config.toml
hidden_size = 96
routed_scale = 1.41
parallel_block = true
doc_mask = false
Below are experts of layer 8 (counted from 0) of a mixture-of-experts language model. Rows are named router (the router's row for the expert), up (a neuron's input weights, with its number), down (a neuron's output weights, with its number) and show model dimensions 0-95. Each number is 128 + 32 x the weight over its row's rms, rounded and kept within 0 to 255. Numbers have three digits each.
After each expert's rows: "comes after" lists some tokens at least twice as common just before its tokens as in all text. This comes from a sample of Wikipedia text that the model never trained on. Tokens count by the router's weight.

# expert 21
router:199165084137108122122137176109137111154113142134166048118095112151131099176102120133117092154091110155144150130173113127116143157156080116103137100149147097160083178153104141181150105131169066127071122162110107061157190145102030139134141171103155161154113128125128125120056158141113076128
up0:176182112132162174133103190124147134105079128141111119122178139155108132140033098095190132154164141140146154178186088169107152129080120127192107109177138063115127115087108131166140125142107117046084150117138154123078082119111146139158149154159173132144146141161146123095139144106168067134
down0:109089117142171130113118190193160118156097080097157128148156083135098103132145037112134102084075154161115168175106099041171148138142133140147108133144140082185153135133138146136163076088140052161132125117191128077152176154103151114138140083119119120116166109131121120141177163131145086119
up1:088178132076108152129143065095109103186120071161106132165133123133127121091200103127097096110132138154120109097178161137150164100166141121186124106156159108162122133173157125199100090101067188155085137125138114079188102145050154131082110110115116155180116127114101115153159111111181131120
down1:139163147147113171179153107100126073136155145126113144062093126124144126078086115113156107080057141107176123065060112168143122168156141157110126186187138093125091090144128140136140115092113101163186145152125152091144107102088114176115093158157109155048108180122151150099148135166158176097
up2:195137120109134131174119162094085147117172089116148100135136154157076046101153137138115112170127085145143089140166117102132125172167086124080127121151133092101184145121105155167100108071159136116103131146149127140149157051134075131117120158140197239086140122132150091160166138116109169121
down2:128121177112151159148104149088166132170136075082098129166147148116156142141162122103171158137094080165161168127170102114131129127152130094141121083070158199090133115164067102096050072147131152110145084170164165132121136132128131142141133188111116131118111108194143095122086099150211104071
up3:125114169137185130093157124088121078101145109074133155141110169090167153116145170086126147140142160147158127100125142122130179123108050128135149105105152142124132079079083069218107152086122124116068109139113168157134104102175135136157125063150075144160136102180101098150174162113205135119
down3:189113149122067070143161112091165114168086118149132113159136148114127169122133154129090102154087112158108047138163088122114098070135146132115163112169145085119141142161151123112150122147153158175171129114127164079143152087143117082162140172165181107098125219112153193143167067110090101104
up4:135176118120147131125139149123172083169124115136177151134202098166144110165183134067176169126172179161167152141072133125167166136132109049133113107089112097157139161127088174165129131130150091089129175161172128153158149156107121095133164069158103151193120114184097188140103145106116140119
down4:166114134110119039133101114139184136163145178143160092109104206137094178129161113115153125127132143101107147165112119155154099163078111113162141147118105121018106089126133122150119109139162198107142147133119149150100090132162103193133170127133150099159105186136136170157214121103160152143
up5:153121105162084135127145189107150088121107152054161131153110152171142103064120141165153101115112138150125070112160119196127113166117151071120136110068179194103118140148106171111171097123177148097163128112157120090196144089185155136086127150113174122169153116180126115087146128148169180133
down5:143111109116078082099127136164104181156128071158159113130129145130138117106159172114145125155097172149132082110104141133101158084102139140130094105166113204096062170170130114127188104106153106098180094176165162102163098192160139123072101153126043177090166149130130138126121120066094122142
up6:161111112152155132120169162126104162175189107157168119107168148144201132132122145147151095132138169153126151124097110162113171124142117136184132090152155165151125088207092098105165128124097178139115129147083103136178106132138143148165126151136209115046154131155191167154125065157172180157
down6:144134141134055105106158137094070157149117121127105124151105103088077116091083121156120091124121046107125095164122121202122121126130089187149105123088141124158087092073210124162100129115124183104058164141139119167109097100100152124128155124167130148147161126162110108063110176082080102142
up7:117165135145111181114147168130143099175118114111124080156138172123160125131210135127148145141152120167146118154167076084150202129194136178111088138167151125136167159195123140167091170098166105110193124145094182125181098118143130210150128159113172116121121161137174116126146101171177118134
down7:140151134178103162040181135083142077150125094150095149129110111148129183182127160099170146115147188094135055107117171097134137123147113150137139135124111122123192120136172097127124084143170152149149111150142116103122112136028118069095155110068191103155180120161115110145141168107157148112
up8:137131161157124075176151152131144158097171158091113141081102158109189142126142150183153108181111147140119109103120118119129125169144078137134125117195172143154172170117099136141174082079141120128172106201109176149138148104160067098178175105187128159125122110157167157121107126116199150060
down8:104122102099113131080112121120184107127150172148139185188122171125148111170107054177165155063068164133079149097178104116169165115139109131098134114161099145094180076124134095098108096121159111116146141126067087188111116179162071125087163117155097149152101152085082130122161138124146137102
up9:174207171102100125092137136108155114159100143092114143147133132143100150135161127169112134108149105228153072138103173125119171149153060174218163096109139148068162158159153113173152136102163144155127104150175138102143122132119101137107150121134138136186099138183095180135113193146151118114
down9:150140138141117142100086188103091150136119130126116101131114140136083126126088150173064105143132115083141140098141138173118116121137088134112090143145100063121118049103093138095195158131064128096065125045090081127119094153104070143119212116117054130134167143125134096119152157125145077138
up10:078140174117119155160143154153139122096130136138138106141103097140117128113137165164140120130112153133083144156148139212145148121123136146150196144101136116075179113201130077104161094174141114167180152107168111077183126181135044233171126144132112138083106130151099107108120098143098165100
down10:149094122125189112111130114100183082145158129091079123105132102113078161105136231113103097150191153136125152136099102096119113108065114094106082152104097117130103062082139154133149136107120149147107145150120090209105137090129173122116110109131128094180167142178085140086141078135136195100
comes after: " B", " W", " E", " P", " H", " S"

# expert 3
router:185118138088087096103126136137192163104139199129132180104110122123122143085071130092150101073148162134090079083148112104090138134103176117170166162143112094199122096141177149138159151114133115108152092146073152071087118122119177115094058165135127131166170101151163124082161153118176113121
up11:137133139172107094089131080141155103169117163182098136151152129098167130139113139156130124112082121097150087104095175079142107075156118122136127062123119102157175128149127142099131185128083158132128117148151131041133161139107032121099092105105164157153112149064057160082164177146179130137
down11:150107063123121136151079195137136170068101088129136111155118110138114073139146128145089134065117129155125146147110149109121124134090165170202133123112118077131127119174147185180170102134165078070084186142146129128147134163095145182140154150165056138112143123082162094124121129147188182092
up12:190137166123122133105090142171146140100107114146097151126114119128133116100085055109196119195137178129144121111125143142151086188091171113113096140183090155131130143145144132206128057132085131095185091150061151079122105159139134068171091093122103134182132121134176170120158152102133124110
down12:141117095152138072147095143152138134087047112069132140133115109087142167147152090149132216108189093189179141146085137143153167121139188123098166136091123129105124143139102108048152156120067120135137158093149117138152120129121142129146117108181147193146139109062127087157167109169118183126
up13:161141174125077128118162090173148138116137072141088135106104149155083100114087093120095129152129138135139136141070170105077089078127135055184147135185068131137153136173112132180122145158116122121127098165074203136171136125101156099186108117120157157142171116163105063099111069162094110112
down13:087082109147141077148169145162121115186096137129109171121119123089148162109113085094102117118120192188132149127169141107083070182094113180147050173116146144170125128155127130129120132100134110078140119096087180116188090223144179132113121078164152120131157125091072118126089128122125126118
up14:145140130187182140097094133129079082170069102057094083128143132150106111113137150072133129060190116103078149144113137103131146116200154123159160111095135119142175093135107184125104129113138165181147090199130105137115186129111120143161086145104161159101092169105131165114132128126140208137
down14:076103134120119133193153158150093105110156137142134074145147101111118090137163164110106124142085100169117173128141073112118128137131157144153126131040152098089147133213114095084120105102102172128126126045147093128155128143215131166114105137127131136147077099157151178072121081189162149147
up15:175127113117130114139142132148122149063116138127117111129083170153142143087120104151098157059125079132053057116159104171111080162153137145099060153149183140162137207162158176127156115103073144172135164106169125177134173132124120157118122158099116116148136086121088172133140170099176074099
down15:151170076100124152080139120149157084143129123141107125079144145101156091128160137127117143190095096064157156070112086140092103068129167152116139126178092149114162128114162132091205134140115141095169171105162097121140180149044108078103156137160145122196122140095129078124180159151114083125
up16:112154148140113100176097137133127096112185138157155155127166062192130114090157129161161116120107088141105162232172163158115109092139110147139142158187128131135156135165113142156148081114140141122092163149157128098180168116118122105141099132157155181039158111134159124161099094075081130195
down16:081093150130110160129127105138109167086101130123194120122114182126135110128172197107166116087116171153157169106140138108132111186162107067107129109087236167130149112110092131099103130117137082125168134133107114163073113117126096195123107144048140077109109099131134197163110153123149112164
up17:171129144122044123159115176129115141109141075110183217096146136129101180114123100120167129145083172104151169088108138159138127179154121099113149182174144118096178163144146121104161145157167127134112114186099122114131153143179145096080119115209170111221152140153136109121139145104142150115
down17:165189087144186102128096134117104168090128143145124063111135172110132089160124083158173107156141054132082195153150122101177126143186108115142136123105129125138134128135100052100126135139133156065099096065130093082157163119114079138137121091106147047166120143110117130131094119159182156166
up18:204132176127162153105135149124188214110138134138079147123116147112128081133142077174180131103184140090107097130095112142089101149171108153141158105122145059137115144146090141156126151094108141118071133140098163179147094154101180042160126101169110117142128146103160088119143103100195125094
down18:137105175110118170185132121096131137110152159122070108133116148139135164132066046109128137108093103121113111154094083145081152172117145140118140129163079147134134177119153186044118126100134108166131168129170158169133114096160098185131103112108170102123072123122088079168169192124102195090
up19:172143167068157120139111183179147157124176092167112141141134130115100208097176147122116153075084132107143151144100144125147114076093109106106170104136116144147166089133197164074130132135097167126056127132180124160102172156193188166132085096097158151145136116176085119108126127171115135110
down19:125135176126153151137155139169114129102129186122095069065140112135100155083110120120132138136149070133122147089139161131145111189162131135105141078074137158166138145086175108157175138131115144089114069134152195144159138148144159154135134120160118095142139114243172163192156114055161099136
up20:150176137155108139111133124104097143117156150056097181122136142156095085133111152138138170159088141181125095199172128102144122131098104100146178188126100171131145121111183099160111079222121173130191072118165140146106190128180185142102081152130101142167119136123147116098139154147151163134
down20:118067127128156188068116152075168170108104118117187114128118138139102104092104172121129083139131103086130086173134150147111168112121146038150173081087156087137139088102107197144160120109114166131138155115088129139118117146119153140191177138117182122046177120105112122170151101094111093113
up21:090170159180104176144158144204145179136119147098114162118175174157141165162176109130111182113124111211171134127133093082158110145115140162157125168159124169080129159161092178154081144102147158100200122112106114085105142115105128106089084133130117114154173132114147144198172132168118153146
down21:182147119107167170115168126156129136148177135143075141121121135088127062163110107133064136108113090155093079140089119118117195113133103126171143149116141092208125164109121162179164143131103124132210096064132134161109167164131096139155138132137166103143124149159179106136141174189112114210
comes after: " |", "|", ",", " in", ":", " January"

# expert 9
router:106095127161163152181124190095146061094161151162115092113098098141114099209108062176136107093112155108150122093132168123055144123122133145100110142163123117169106145152138126098115119147148121128051115154133123143115160052173126114140131140134163105147153122126063108204131067162191141116
up10:101103132163095139188135194131165122194136135090175122112138137120130142123169146101122076123089138119136187105057105151176146159132144115195132155115138108147150155165105182128156119080138045178117134163159144130128079161123152175149108143124199172171145133138136163149094164133167068090
down10:128108121096126092098160124050128143162127151125142140176187094115109096108118067173137118127100184066135123151178110059078163143133122176145131173172152150168084118084155143081154117135172167118083116084134080133147122098159168182126139115161187141166110110112153188132148122143097077135
up11:079106143122160169167197138112108154137122128160152196185093086121112175188131125162103111164091166141079107115158140159144093150151150119138144137145186127182121200147152094147159087141114112124170113122119163133123121142156195145148040125150148151092156162126107200119127129147097114195
down11:138115152126108187123105105101161139179108141171137110133034022122106092096144132108105150098175164108136130094148136113153128133084160096115080151132211123069106104107085124137102151126157133150142136127097190157123131150182140155161081163146054172149117089121125121095134156157153105161
up12:125129194140168155113142113090114173123150108116139156167153103120193101142150128143147094049123128148128116085116082159148156109140026170147130135128120140146167148111112141103102113150106150082177208139138108133167145102132241193120116149156164120121138184115143148134117169180129129135
down12:158150175139098080179104120134143125075155151149116134109115155155113104169109094063095089143091156085151194161138110165137088120111099095108169152129111080118122156110164135192126148149099213188095123106106197118153187139172124115093118112113167172116050127102140122142153152152099162124
up13:151176125144135143154079151100119159157139107106130178057147062110104141112129094188156138070158100118090106139208090098136144185097105176144121138113118063140137145104136172150112130142132099116136111193183102181151112101072126133138139180159168088128152198139146154115164168177128123142
down13:144125071102154124141147141137062147062172126139157094163153150144156102198116182154119163105116130139139089156121098144151179137151077124142121116178178186144132100134174151058134109123142108237155105069149129102145129096119162093138140089108118108179154097116145109147125058104149102116
up14:148128129165116125173188125112108109078163172129117162150085060111093069115099120148143079112163137125127123112118127128088064111082133099139141084100082124179161095164064163137116099156087148128117120122160126125137132152165154053101181127111195097128132166110134106159217110139145195128
down14:116126170080139107120058173156140092095130107121110144110126155169221136086100092106092106159106156066081118067140134150126161087169166115159144107108136110088088161091152085148141103122161101077135173075083120069139174085136158099100127072121119149082121139128073166143130118159130100132
up15:118182080074080209174082139140131151078135170091175106153098120178090106119132151126114165081167150152163164097208153113104135123156088103113134129130195126150176125105101122086170122150150151117115107171148144122112148097132183161150174131126157177130198149172137081127150124119111128091
down15:154152126126162115087101093151133100093159097167159084131139153156082109107121110136134152170146088116096128160112124113069179130142106193077061092099094161125101119128124191059120116140082176122118094093204178221110106148108114183083127159153142117115118135120131156129062124147121111133
up16:152154144119153126147130126137174146094154098122126101154094184143148171123086126207149127153165136142151102083083167193135118147094136146172106129147144144069175159141117199125078099116174074144121162144161103072163144152109080156086146148115120126143111073096187076115091153176098122069
down16:133112102177185117101138132131182117119143075075171139097127185131112088098124123134131095102126129135213131095083062155106144150186129116108101110111174213166163105120073105179159158102108134166132098082127150123128200077136125122117107185142133110164088153140114142128130092079143114170
up17:148122134127189145125081210118170096118153088097124125132082109144097145083155141122138076113183110123089139214087167164069128151136109124101108124115186098088100120156158132118109135146151130119127129160127105128040133071149093095143080068140134169162107118127102168122114101045132153108
down17:092145118150119135140185152157136129142097126135104072133137123126041150153128161124103156163152059153095118082145126046130166116130205166151086102120115167156098123157129178158110126100108153116141106116121184126157061100120159059087124134157166113106102147193086133181128177158158159124
up18:179147082178185114132133142166130146122091133204145136110153129169049076106099111109155105099128117131090117119138097152176105156144122112082134118129160173148130199177156135113113170138157155129087120141164151137103134146124135145141092164143059124136183143198131191135127230110155127138
down18:169131118158127101134130067066140098145110145141173115147123158168124130103093100087168113136187128150108114158158152137149159139109103171117106049123138193105156148108060082134111061158125130082157170146171124102133187170079072125119160128089142091045131112131106069149151158121115124098
up19:134170223143145131135119121135142154154126140139124152124072136180074158164138120075167115143143155112101120153070149139091173176119155103105152121147123150112116146172110126105126196162180134133133180133154178169191153107169081151099135105167090215101150106135104152131164155126191079106
down19:121132193141194123186076129084145196098125123116134132139109098136096130125136068088107112112104140040141158142140128174191079132141125158107089104114121119112121126115120103110092167105131090153202074153137146107156114139127181183108146081126141157043109136120096139108124126155176129193
up20:114066138189117138151126116118149102085133134088186157156094166157170163056139118143118140143130139167150160181153105133192091184077125164121097164179163118095112175100096137128149100117153124125124122080175100203133115079146168153131142107186128063141093118084145091113122105175137114160
down20:182116083104093101157127081121121174159163136095117088148108132088125180140078145112142223126096144150085132100166177132105162140116126130142066177157126099152139066101127179164113128166105105150182160178174184106116155151087102127113147138067117113094162122156145146109179109154182143146
comes after: " |", "-", " C", " (", " N", " G"

# expert 7
router:099035121172132045119113146091086101122166154113118079173119113126141138086142133142211133094091185146127127093145108171147170075096117193074143131152141100105148088162116162139128153130137061164108130157151097124164119094126135093056137128167099137173108134141106130113129156134172145171
up10:132168138114109102134175195178108107143147107167135196147158102164139162115177118177150109106131141165108165069124136172142123106130137128120157096199088091149099187131095154074105059138138120165136073128178101181212121118149082148117134126164125136140122122137162122172134165138054134134
down10:140130113096206153080115115092115127151082100118120191125173109110117123166068184118087114178135163132095157143112077135119127096165116100113141099126038095101118125145202089101136125072120150117124100108124127078097165134187118189117099114102074110084167122093125075157163091138118152125
up11:119138140128161109106091136148132123112142085098057140129171151086125193177128148179146111119121089150172106098188130141165156104106124207141165179192124126165121109163153184073117152098087104143135086135146085146143096148164124134177141108124184088134151137145069128080109194078131142089
down11:107159106110106086123132174130135122119102153089111078176155141126146121089139145170027127124155061075140075098137147081117147144180144116105140086119177168148132113094167137142157108119117196148098129117109139174109126069110127149174067126135081175132094118163175127179179143147137192133
up12:155099095155111090124168120191109182132137121163126114131119116118127120157120159161151184102087176117165116139152112144183119143123121104102149118147132129128144168147180190155119114157102177106145135139163140123194150182101159097078076110184147160181199079168124078128207123129187161158
down12:155134132119128054153131086103110131083174192170128139086091139079121138101167116091109123134116155108213170167157145077099136119104122142163112141089124137105123193138097043102143154110152122067145120137185182112071134135162143155142071106146168149174104125159109100128118142132084078103
up13:194103197128127135156149161098143122110122095081167147170212165173129120143139074108159131127158109156096181107137105159123140123082166104167157069125127087114178177150095103176107065135107154136141167192093140158103147107169156132118165101132129125179121166144134122123146132104161183192
down13:139120133118149108145111139146138188058151121083156115162183140125147129119110192101134165099162159097077151033127119120158140123127131115169117096121081141142109130169141182070124145170121101118122154090136152170093118128118107084088114158085139069130081172202079138146151109192071158113
up14:192103079157174093113089086140139067109166086111165149132139096180157104140175129100131162124086055157180119112104122175125110139139104112100149147149103115149150146093136120149074158133150128132092128089126123151153128126176198116143143129099135152198040155139137178084115133113165173188
down14:066159117079112139170122033128118136137159116093137175106115105145076213121164137094137055120099126105124137132137147184159125110189129109112137104096119142132124107157091150124162115208147173113058137140122079115139182122103130104065086132120138121104116170135146093131150162133126114057
up15:125073139147089099085191173113174130136114115141105134152123109150101128075199114151137127132143134158152069085148113151173162134107095213125149102153176107135116111178117114094102095148043084150157099176148159166170152103148132124111115123075143145215133184160110140124161157109114146110
down15:101132100079128108193136080096166163112150158151138142135207129122144108043178145113129087147131154178091133078126123115124176146109141131112113142141117194108090081104133185146126139095099136136142133134135159142088057145127174115036087167122160164166136104049114129110142132108100125158
up16:128118149062154147142148109144120161140154127109193142140124108074134117081149122157108123180172130128095193092144076181165112156127132139152158135091165142114194183164181160143067174122108146125167122159131184156117219120084141140114132132136113136184100149111144132167113188095185153150
down16:138102079094132088206121170139145100148113112137160106191122091135090067137154141161121173148124152092133084160088137108134123090158088206117074161090129112118139158103195158141173138119155115106127073140112127130120142044134153060133123148157160117084123078096138125150088174166091131159
up17:166176158140132133164156110142182059138151091103147097126145081104070141132174111130111091127177120117090100124171074127107131123113150127026120134147149114121156191099216193156155125162112182166126192086134108113179136085107182144142129116115134091144146150141116118144098118149147167131
down17:087131172178128193139131158132147143103162159157147134099111065146156083173181144166125140127073129092109157128139114185168079092130175159137160085113113174163146117181110156114101085125069150086161097122092084120115120140186115112118138062186126132059148090142150132125092071106112129122
up18:097174134118127181113090139155148107088126189104142227140082104073047144127118111084101129124174088158209168102102085109137129151090138128094124117074091143147125155105160181132148134065118112149120099145132157175138151176103132110158145165117099147133140108109121155120175161138099193123
down18:097139130089129147154096086150121059113149111129120134188164109114114159134118127122100061112124130176151120163111104161136151118145119090208140145136164177170106137108148117064115128118168159076093084157082198085135159188145163121182073108182125050114121103099131158145115116147161130173
up19:144161103185125160156083114102092116141179089125105131136122109159144127108184071151148150101097072109100163091208082139110116152082135113084119154169132106136089119175112098101064099172117129160152105154135088115183123120189111161159096108196071127121165114062101111130113134153083150103
down19:109172100127068108156161162064109106117120142149111145097101176100162144083132127128142154135142181050124143171095128112161137120195135117133131116250160124188153118126103118137167118142106089122078102100087108102148140129156191077105143080092117134120149160135107157158139188103168141126
up20:149138082183106152130167210084124156176133115115094102137096207117089131090174163104171157137172179141178155147151141113155102113132129117091111141128151102118193133171121136181150097137128106146162154205169123171131143150084138108112142147125102096169129120120120086094203141067141169140
down20:093198108062147181049112121176137128114119122102158157084133174081124143126125118194158130171070210121166126163160128130199087110163102114122155126131126100145119164096068158118165101142140131092106151067116189164097132108092103142131124177152134118103144088138141107142160163098115128130
comes after: " T", " K", " M", " t", " J", " B"

# expert 11
router:055124103163060181142089165144118066144131161095120148154122153101101105174129138157081173096144161132162076148149082141086173142162122172135147126086095109130148139158148128114149099136107090175114135110122216111099148133084114069172122112146168078136145118105113091133096069120124192169
up10:114177149039107169097104121132138080060123080116078152202119140158145101153162105159090095179191113142133146166120159145082112192127096152125130152112138093101104119152120101074162155143119161156139111094142204111110168140106128119193094123114133137124167114144127108097088075141140168086
down10:104123104125146125128138168185132190075081157074119132119083136095201126108118097027102120130099147099172149152144157176196136089122165104129173111147163138172077132160122106136146160138196148143117156110118085123080125120141145086120153076133127155118085090102148142100112052099106124136
up11:119115098143175177141151119139146122159178161047126123119178151136117132134147116147147178103122213168093176177118139148183185150103168149160166100086109178111145120115220122075120151136130174127121151144136177091115122161155170130097121164177125100147113183153127155104149161144120145074
down11:126205136120089113073149130132094152165099114156114108103142148112061138079137161110123104094146169180129109142140129087081066117139126135131155090139167096148108124153124074083111147088147117143200147131096128188074163103139060131107160139174128155175081135064103186195132103128114146127
up12:126155166170142153132143154102137129062147152111172146148105117102110112141173124190126121157139114046118182138097170151150156143150091143194116097181119104169169056103166145072144123151190134194143160127145141123107135124089174123164103073159177142087106149095131142100149074119110164086
down12:144087156117118116085122114085102075173136174137108124126131152104117107117104053102128121146149150124145075091176152082131160131099177072200180116112093141093117109149065131158132163092158156160135177167100125141162086097102170116099166095161096108121138099166089105138138194118184179077
up13:143118148147126161088144186132081152172205179147123130185079156149142097149199185146139157125155164148120124200208178194134117136128164188148116124112147139134150095137116093177164105122106120159082109136167182182140139117127141140158093125172170145096153133112134132104158159120131122170
down13:140138137074145151104104094176103117118158134118124097154134105088162220141136102205165118134091136152105191116085092118133102139187128059149076152186154133069108160096102166134153139083130139115170148094112141118132156118067138058106156186082135147088124105162105132150107137125135105080
up14:068147126132118133138184173121119128084129118158120171120129158151118093121101113105089146110143133136139157100161114125142087138046119124137099205150121133198132144166115195034100154192107137179124094091132095141101095083106081118122167062146143168128149149199122167151116085128140150129
down14:093116105079151133128157130075233137118112100113106141149087138124113101112162111135103128173096167124158078153081119122150134103173199180102141097122151161171138137092110110137148109130139069168146132148116117174096181186093110066107124127089126155157105188060100173149141078151114108102
up15:135020138114154086136156122072127180142146138111121149116129160120118161101149199167155134049198109127130170148132095150128147172158112179144118102113188163148123162178122136131133149175122142122130132157145107170185167097108163086126164133136163170154107125125078169193184153124142123124
down15:137149098125092153103134153220077138102119121146119098131128121152126102101172061146090213117151153185092087150124167176158143195137170146098111124202099133119113116137103116103119182120095108119114175147078165106124077098106083168096095115107138124192104115111157154116132174081133128099
up16:138090106160156151122162168132115127155159102131120142119119159134086072162157152135140082114124161162179126111125082184133135202087099152166094098064148145174120093164187106124094122141094111113097149170132189163133116141091196101170125125090159121199186125161110127109117124085106094197
down16:136093101109132133118159174135126157135152128175168063141120102148170128146108131172025142132072131147106114117068093146126129105110147127123134158114097109170145150144115123173093179171137129104144142123108216150191166162134042166090171139126150184129111149121122136085109062154158121093
up17:087115171149158231127144152131134142114079080064128151224174102164149137124125134140165123125127123143167085169148115158193148121145089154119149089131139158097172151085151154118090099133146148083111148110146161107107141138145175138140132142153160064107083179134133144128152186205110135137
down17:114106102049096084178086160186160091105123092136048158117116121137107153103170092172146078136114143155143137192209117118135150156121096097093146216158118126106107108144128129170087159119143164102165048115147103118150118144135131142096129155143116172185131162140125146123083110103117114098
up18:107138058142115130136149145127113093104114143144048162158109164107142138155111153215142079113170178104152112094096183100153083145128203130189140185142114141135133126162159120092097104109105183144129136139188099152134147184060183147108120100150119095180153184096103131108122151131133138141
down18:069097181149142154103058185168149189087116195133167118164123099130115089109157114134091111130103086124148166141170131171136107125115118176148108165143131119121156147126134158148172132165143142032164088101131128094077183069152092154107192139133167155126146156118107134169135157159145124079
up19:085169118144128161167171126123161122089064120146082146121146180161110189140120175111058105122136089162172051156134096136097113185103099134107181142130129126126109148165184118111088091044105102116156114132123125150210105088137173140176190135133126139132129132173130135131125077139116132095
down19:129130145102204146187157110107141138137170155116102153123152148105160115064077185115165076111150103150162171096159114138145102133105117147180094147145175043085132122144127102085169164148130148164091138171210101160177094120090168102104107087095158122083085139089119152119132139102098131108
up20:134123135082140216103105151215174156165130106124152118109093124150136131114138127132092083142122154137109157126089152114130144171127156134142118158124103122135160112106100115098080168102082200149106185122122175104119185126096133113177189145156168098099091178120118064179179136203102156139
down20:106120135123148147152132106148135103174170149122106183154120113109130192149110161192150126104171157130140134141186123098158089105093115141132110135102172114146139108121116091197112098169066078204176138091193124144157154104135079094154124070156069139159104129157111183124175064128111101088
comes after: "-", " the", "==", " a", " and", " ("

# expert 20
router:112111139184092156166127211131071132121152110089092146085083146130121115093077099089100092167128123154135154087078164120120158095103135103137115173126112105116194124116114165168153101079139149133095092121112148152202150060162078170132172125158088109114110132126149050147097114103171140166
up10:168109154147098114186178182131105149085123165152196185087125158140149158116141125080179136153170098148139124118112118124129139165111096107127155051169074160127161170118104189131168110144107198097117146111146151135175140136127123101123133140135190143208153140155149160155139157146116173199
down10:131161158104165130106121112156181118182079131081071095117133198088091098182086090065095148077138128066107123163146159129116132115179159163145144076115095160148124086179108129155146134143140166116191127135119075136149097099086141121131189155108071119177122154106116172147082148115127124098
up11:089092125126154084129137089126079110118106069161131117114157164189109096126100172124080164112128107170186169099127161107176156157094160146117170157190149166094179116150129073073151091117120146110136208115145132162183094086122071179147178095137169099132133159116113134156153110157106120153
down11:173131160097107131130162133123085135122112123118164083167105118196110135121131169077103161211100110124078166125104112114125166104104129165145135115164082173118097127182172109129164137120157163170092089190136070139073116102157130157138120068148123117131112088142126194137080136201163180093
up12:144160130099135210133157199119169144094158144113121234131103167100136151123127147086139125130090192106146140114142115112120141121096094156161144147103116116153146125161121167177107029133087145159163160122169157117166143120143181166129130129096196160155154151112131066082126139135112181128
down12:119168108180141104101113098051119096116112167179136095196134119101169119177101129116107132098159106127096096151097128143160140130091133066144131146084115145087067112086094114163131096174146094089185201149129109120096135132154178121075126117182057091093128104184097087124100129118143125155
up13:143161158131111134165181142103156167169156117108165156111158082136119136119167139085115171085197168153087148157155077097137184146137120103134137221150119158192147183127159149138159143111150068151132167176103096158116155132181122151161100147101096176147122093148103163165174164145089154139
down13:091129105174149099122163100098108165142104106125114160204188099108124129142095137158147102142085102172178158078147106120183096176157095117132171093122150107154175112099093159096155165081065116137135092091166172143126144194101131094124151138158067182109136132151130093107193135113095144078
up14:093088027148098145159120124164107110103155098087124195107124166099077115104164172101155151114169177182137048138136125130144107141113163112061071114119167101150147076148075168116118087123093113105120073121133108194158157132128134132180117127105104125150134084128117119129163172149167126149
down14:169139082159116169171156188194115128052125112114096111119118121110168097163180103135144154101071121146130116100133099144159090128122120160176063119082069101185110136150136148051108165110153190131110125156129114114127142097119083101076115112183102148161154136110104098097125093102197155118
up15:112110194173107206142104116137127109102104092065127163095116115118152158130115143185202137170123142132120151146106155091145122145179074128116178117122099082107158150129108164138146127165051165196096157132109125144160117143137059135127153114136112161153160115114188134118190127093128048102
down15:110109071137164129079089101136153147116196096118102145131154165153126089102116170128194146122106209113070073147151127103113132032087131101089133102140164146132154109097164123169154164158161127102069189108090103139126133062150085099143146123114104152112093113131159138118151140134130096193
up16:173143136145097130118127145135152119142099166130175072177082185159175126077070169090105098120115146144139141134051085161116093137190115136181120095202169184165136164164169162145162160129100129110146119081129121100116115077103108108077159117117181126175126130091147118128118144149188126097
down16:211125114144102098111138147159150188158103173123147174182078058103150155152042101093123126119105121101140106185150115161125143109111148107115147126108123131122101167143162073113153147154181162122156093084151118104142131100122145058146089188150104078158163134105119140151104072176149091169
up17:120164093179056136131171145094116090129145043092153156157162119150129172157101165116144130151106188162155118129137181072109096136082099077112134138128155083152091189144127117160125060155149157114164117179134119157138141133140040144138139114087137110133122157163073112132138118089188144161
down17:159111128114148119109113143133066107046159182118171082136180116161118125100144148103125173097171119112095149177144119124145092065121185165209118172194065152099144137123136135149104154085103144134142099110102179091097109123089172127080109109100137084171133144170130164095146076144103107105
up18:163070178164100117058152183091138134173141151099136166146101089150177102192120134110150133162143156062190122062116164144146111142161159107150157119133147031135119164138125084155168126147092148130129133151146118154186122131157090101108132152195141092183170115141159090128117119140117139098
down18:112180095150162141133186100122103174160123183139095135198165114087119193106120152114106105097187168162081124143054171104179168141137111155080127115174124141129147088184139100095092137126151121086107106138070104107188141108102125209128184132142145120114125147117088160113116153107127165126
up19:138161128169159130174103147124089148087096115063097143101087134150176135122044091143101117146109141167113144112106096139152054201076092096067125137098090127121158130123155138147110046125050106104130122151106116071112146196157124183159141154126125133188101142096107121125139140132125148108
down19:120181168134125117172040133124147208122149078162102128141103172102137102085113166128112117125110104104131160120180114151061140155072155103159141086081103159144113106103138126140141091155154092122148161190093141132107201143106083156126117058203091127145140154140137087090085145108110142126
up20:123149207097107153157147091105128117116148090047144092112168119109166157122129178065165172129126151151134161111215156133136113135120159125175137171131154124129208112160068142173120137087114149128197146150099160135125075132117118179173128100159084074124130176135112125159145093109120091118
down20:100120164084158174097062152101163123128128163139104172149120092083100157171102103120153114099116087163141184131144172102099115151141158172089129113088055149108130109159122147136110176146242130161144142109108172184158135058129140133108113132112140119146118157141111168107172128123209104110
comes after: "-", " the", " of", " and", " a", ":"